{"n_layer": 12, "d_model": 192, "n_experts": 32, "experts_per_token": 6, "d_expert": 96, "d_shared_expert": 0, "activation": "cubed_relu", "moe_layers": [1, 2, 3, 4, 5, 6, 7, 8, 9, 10, 11], "router_score": "softmax", "normalize_top_k": false, "routed_scale": 1.0, "balance_loss": 0.00934, "balance_bias": false, "router_bias": true, "init_std_router": 0.0273, "lr_router": 0.000942, "vocab_size": 8192, "norm": "rmsnorm", "norm_eps": 1e-06, "tie_embeddings": true, "optimizer": "soap_variant", "lr": 0.006, "beta1": 0.95, "beta2": 0.99, "batch_tokens": [65536, 131072, 196608], "seq_len": 512, "train_tokens": 430800000, "steps": 3457, "dataset": "wikipedia_en"}
Below are experts of layer 8 (counted from 0) of a mixture-of-experts language model. Rows are named up (a neuron's input weights, with its number), down (a neuron's output weights, with its number) and show model dimensions 0-191. Each number is 500 + 25 x the weight over its row's rms, rounded and kept within 0 to 999. Numbers have three digits each.
Before each expert's rows: a language model's description of what the expert responds to; "comes before" lists some tokens at least twice as common just after its tokens as in all text. This comes from a sample of Wikipedia text that the model never trained on. Tokens count by the router's weight.

# expert 8
It responds to: Common nouns right after the, a or his, such as title, age, son, season, team, career, University, States.
comes before: " of", "s", ",", ".", " in", " and"
up1:514485487415502479445502486481502442499537476515524487515474513523518494537474495495530488548498484454580516515512496517473511502482466489455490493527508518536537522514498486486498498459492493491526475493514561502485521521508509535493432516502465523524519496446527514501523493507528505477480501491505507455518466494522505482513510494497503498480513495467464474484501504439501519515462472512462493524479492509521486454519517530485490493499512480503472528510497526483524514504544472469523526473508548503522506522501480475560546492491498466504517474520519526478491462462503457513
down1:520472527511487501480547496456518525496501516481473514443502485488515523513505516500512506475509459473501511494460486487505534506443472513497493518494486484516471532502453493550476464531500551504509511536523482537509510487533530472574523504502531519504533509496504478512477499514556536479519538492478490519519490527501526504510529504468448458509500466499502518486542487495541460467520474487513470499491497509499543494497498505519474492463445464497471531553497520513486516478474470530534464454489485540484490479536550541500535516468509516479521516497480490480481494498452519489

# expert 0
It responds to: Plural and derivational suffixes (-s, -ers, -ations, -ing) plus common nouns and pronouns like them, years, and infobox field names such as name, Credits.
comes before: "=", "|", "-", ":", " of", " in"
up0:545520485464516417474513551486509456466512513503489533455509515499510496518486472473512499541491505497530493521528499459477506513495484490513457529501507466480516501493509493489533545504488505524528479496483507475533507493532516492479506506507536542476528484450486470525491514503472455468530521460500498532507478511497479515499501574521497504489518498537538517544482488483503538470450506527469489460507486503502523468508516492514499477455490502509479562494509531533492497543503512518466498441430518513478453539517502501470487497466473511503518518515490459528518479493500504513
down0:478485521512481542450533539534464479518499484448535524501486493446519525506475497460506512499537500488502443522518511476450509500498455475481492480506539502524527512537494434490553506487529538504484512470479514430479476478544487511503507512469482489504487484513468507521534502507472540510494507495502487507487507530469450511508506460454511490494501497527527485474472499473510482480577525483521488486511490509530500541476544508500519500467497524502495514541497532557459475473502491486510500480523515470518489484513464489523472502552524506503540503512507509461478508488483510512

# expert 4
It responds to: Auxiliary and main verbs in running prose, such as had, have, been, became, won, and endings like -ed, -ing.
comes before: " the", " to", " a", " in", "ed", " by"
up0:523529550521489441516476488450523503522513502549532531540478536460497504496487516507497514517489534523514484507519500503528530482557464482496505547501501501529518510470486493525505475488534554523453535535483505505526535505508496480525533520466544493486513511487525503522496533520493461508477549524492533478515527501539498495512452492514509511528541500504499434519559492513521534468476526497486491514491496515525469509527511518562517501499496502511473503459527529484451501479525528523510490555472519478503522460533499521487475509495498525511501536476511528467502504520513472458
down0:505523504495517515555535484481492450458513515507494469457517474515481481517517488490509485473541485476536521494519485511515491514517544504445524541483521496509452490509464543496507491478525532499540532502483554525500539508546522481550468512509477501481458519485513458508492502491481453559506477517475512423511521496495481468502531477547482491525522476521474455483448460469475493524515519462508487489509476500473517522495500483502484493534543521500473485459464492492504504505538473473462495478483519535474503491490511482474475479507471473483469521529528485483493473508493524515

# expert 22
It responds to: Final pieces of surnames and place names, such as -field, -wood, -berg, -ford, -ville, Charlt(on), Dyser(th).
comes before: ",", " |", " (", "'", ";", "i"
up0:494524514483571499483499479500493469491489516478547492462539509438483538513498513526526492495516458518457529515525516486535498489499457475504480521518521484485526521471527479509506482464465508486519495537463527501504538518465537527535504532481513492529504522483507493483533524500483544514523509517514492532503512513498482452505488504525492518503486476526444507501490512493480447470463532510537485505488503532515547488531512489540503536499527472529484487500485561457474509468531536562492466488525519433519497554505481497498514496532465478477481478487514510533495485468495497511
down0:542523484548475523498478465524490509488523513585490515529468518491524480521461504528470504566541497529506476514468504494505513504487498464513511540498484521459527502458512486477503518490492552476504501544485492509468521496489516513492474505519439537531501519491486504520522514525471502485476504433485519538491476525507507467521459538532515458537461495502524457490515499523498513498515462493477534469506534493512529531485509459489487474524483510496495491507508490478493493471513476548498506554496518518450519524473492484458518517461513506513490520524478473495555468516506464514